config = dict(
    n_layer=12,
    d_model=128,
    n_experts=128,
    experts_per_token=6,
    d_expert=64,
    d_shared_expert=0,
    activation='squared_relu',
    moe_layers=[0, 1, 2, 3, 4, 5, 6, 7, 8, 9, 10, 11],
    router_score='sigmoid',
    normalize_top_k=True,
    routed_scale=1.0,
    balance_loss=0.0101,
    balance_bias=False,
    init_std_router=0.00891,
    lr_router=0.00098,
    vocab_size=8192,
    norm='rmsnorm',
    norm_eps=1e-05,
    tie_embeddings=True,
    optimizer='adamw',
    lr=0.00334,
    beta1=0.9,
    beta2=0.98,
    grad_clip=1.0,
    batch_tokens=[32768, 65536, 98304],
    seq_len=256,
    train_tokens=307400000,
    steps=4945,
    dataset='wikipedia_en',
)
Below are experts of layer 8 (counted from 0) of a mixture-of-experts language model. Rows are named router (the router's row for the expert), down (a neuron's output weights, with its number) and show model dimensions 0-127. Each number is 128 + 24 x the weight over its row's rms, rounded and kept within 0 to 255. Numbers have three digits each.
After each expert's rows: a language model's description of what the expert responds to. This comes from a sample of Wikipedia text that the model never trained on.

# expert 45
router:150152153149154109116112156130088113152140173105148130127176100117117069154138120137123131187135142120081139139125109145087144107106103107118089156078117118143144125095153119154113060111092140133133097109126191135106113112095109139097105159123137102127163137149148108115123133140112122118129164110131165143141121141134113128095113085152138112073117107088121137104142155136101110132120
down0:120163154155174144097134099135119161137116091116072143131141145096132150111152096143123108100118126096160131096123144139129152136127151148167119133177141151158173125128108180107151148069114087120100151169131153094113160154121182128119136164163111129127144150154144141118128122142139152122156151171082110123090085143134152113139148157117113115149132136135088124111136095123135151146148
It responds to: Word-start and word-internal pieces in names and rare words, such as gr-ant, co-ag-ulation, His-pan-iola, Zo-mb-ies.

# expert 19
router:167126128154120154145084088140163120122103149147151128081130148147129121114118129080126138136087169113104129106172127145100192107136136144178131137112120128109135114132139178162128113145091184128160117133133162140136080076104095125107117157118125155097159164120132114124117143168135161167153150125124126144142128103119137151159119107133130070120119145107121113120102165124088123137111
down3:126136138111105112144113094116111184126124109126113096127178151105108148117129138170101156122157128089131148155125155157164134114160122179147091136177147143139134096129163133176140088122128160155073129114122121126128084099078117134133096168140138117116121120100142160152148121134103159098106130124159123140121122130143132143081103185153100121138121092131135094109121159134145077124138
It responds to: Prepositions such as in, of, for, with, during, between, into that follow a verb or noun in prose narratives, like accused of, developed for.

# expert 20
router:166128126147148091125073115141139101126095139127130114098140149159132102120128135107089158167073147127119104138130159125136133132076135124147116098105126153129146144118115108155122122097131121121152125151153126127134096076078113146117124154170119143125167122140149147126068132176123159131149131126105140150114112147127174138096107081162135117100123099112147151152085184190133148132136
down0:139170126127139099145105126145160131135123162137134140122159151119099133128126147101168113129168115040109137160115123140131156161163113100180177080139130117165124143128111143150125125143158083097143104131116111117086128103150153097168146117130152100105116124102154142129107116194099086103117121163140133116072140136158127124158136126137094163147126159135128125136142134152102133122134
It responds to: Subject pronouns he, she, it, plus middle pieces of foreign personal and place names, such as Uru-gu-ay, Aki-hi-ko, Bre-nd-a.

# expert 55
router:158184095128111106119091119128120121094086117113158106124136160134112118143079138129105111125124159129074123085153118113125166116133123084120086119081135171131127118106136150130135127141110133087111145106118131089117129092103125138130107176112130160131147189154110135099117189137132150127146135109112175101162141126124158142124152086141126128119118128136169118150094169166153132131095
down8:142159137109107167142114150143105107161090158120132146185084123068127097135092089165126146159128114126103124109172101116120126113113155173099107129142131141138146077088189143143122139084120086142125115087121115152109159122120098131136137147103120132190119133095098152107140114121122150133112120107124089120120138160148104133110106126139113160133124153119139124159157106098094108140145
It responds to: Opening pieces of words such as pro, Ex, bre, clo, along with modals can, would, could and infinitive to before a verb.

# expert 22
router:139102092142123130125114124139139114121147147159171136109181159197153149119113143086120109165108151161129121149125108156109140160102134123149113147079111104133127147108132132159121109131090170127153119099142157138137130128104099135115116127089118147096130148100123186089084154151125163115140153111101166116152138107142168149105127124136134092093116126090134137107142122151134169147062
down0:117146105140165123092109112130109142187164130152141169144095145146133142132140114157100059103122125144170112098074132125138094156105157121095110113130073120168124101132125111127136150120118126132113121143144138136139139148121123137156162165089138134105124084120140132090103103116119142118089154115122096118123074119131133149142108190145085154114142091120157181103123119109148119151112
It responds to: Articles, possessive pronouns and possessive 's after prepositions, plus the ordinal or "original" that follows, such as the, his, its, sixth.

# expert 59
router:134139117148135138139096074152136102104105167149104116115164165139095121103132132093122124143074147105142110132124108178154139144088106109128132114090087178137141117122123119116115121152090122115167130104121185097168150095110140114117153167154104132105125170119150129131100147131143129113151186122108136110133123114150164129116127077148116120140086108085156142131101140157123169155121
down0:148125159133149091077136102116148141159196108135108134132091086110131149129138110125083139160107158141131110147097133148116111146132130167125137129150138111105114108139127106113146125155154106098131141133112118132169180133160095157140132153136126133170137143174139109116144111096142164128108134148128147171119130117156175153134111155096179078140091094122098116121096101109111074103131
It responds to: Final pieces of proper names, places and taxa, such as -ington, -ford, -ville, -son, Antares, Joaquin.

# expert 16
router:137123074158108080125138132134116097107080134147132124125167134146114127103104156117111144156092133134074130106108127130092164113129132074153125095081127160151133144099136134137087119091092175113158126120126155147166095108118130124088129122120126151100185187154123135098093111130147137162173138133097157121117132099149132122096109104126095137097092119123109114103129127113130108123127
down0:100123091152151087156149138137138152145127125082123120115103087135156133171150148140118121120151112100136138140150135105130129106136119089158133126126132086094125118087139127121137105171138131103114093158118118083134136127105092141142096153091107086120165121121118146133095103093141167144143105136159066157165152127137127100177114111084081098103132137149111119116120121143061101108121
It responds to: Verbs, auxiliaries and verb endings after a subject pronoun or "which", such as was, is, been, seem-s, "to" before infinitives.

# expert 17
router:111142123145144142130079130126164120125109175128138103108166192153153117153091125145140142149081148155107122111142128157140129133097090123139158116135110176119160150120119159156129122127089163137141093118136146113146110117104138104121125159120153084132180176089111118109096148144118112107170161153119153138171145119085139151105118102178133124151130129120115156101087142155131166145131
down0:134125124118099093142151162078096122123124107146087134129141136124086118137168129133108153164100140084109101132129123108123160089146149137082133121110134143135116105130142151146128096087129062145110149097149145109141184157162117105179141116142078115169096108150125130113143184151131136138108161173137103129085121152143126142124131116122155134119088116183150143136108158132123139135121
It responds to: Words inside titles of works, awards and organizations, such as Musical, Best Actor, In Search of, AllMusic, Cabinet.

# expert 44
router:131107118160102135150114107113146145113104115152145127129138152190137105143097122112133160131111140095137079170156155153107163117098107132137108154129069107105105127106142139153141116097114171116129142132090147170119112101099133115118110148088121127148130147114141113103096165154138121150139153147094157128127173121132130161132102090167154101125149120138157126065113182141133131192132
down0:125088110135113132093091142134135158082125131138164124121115104133089113144157148124172093147073125131092085085120111121127147130129158118102153103121142183119107108148114171122138120135134160144118159126143103130112168161162126131136177099124109168093127108132112102115128138079124108121139141135118144111193100128136144145138112147141132138145150125173126159175082129177127148092134
It responds to: Prepositions and sentence-initial time words like in, on, since, during, after, until, plus the Ne-ar of Near East.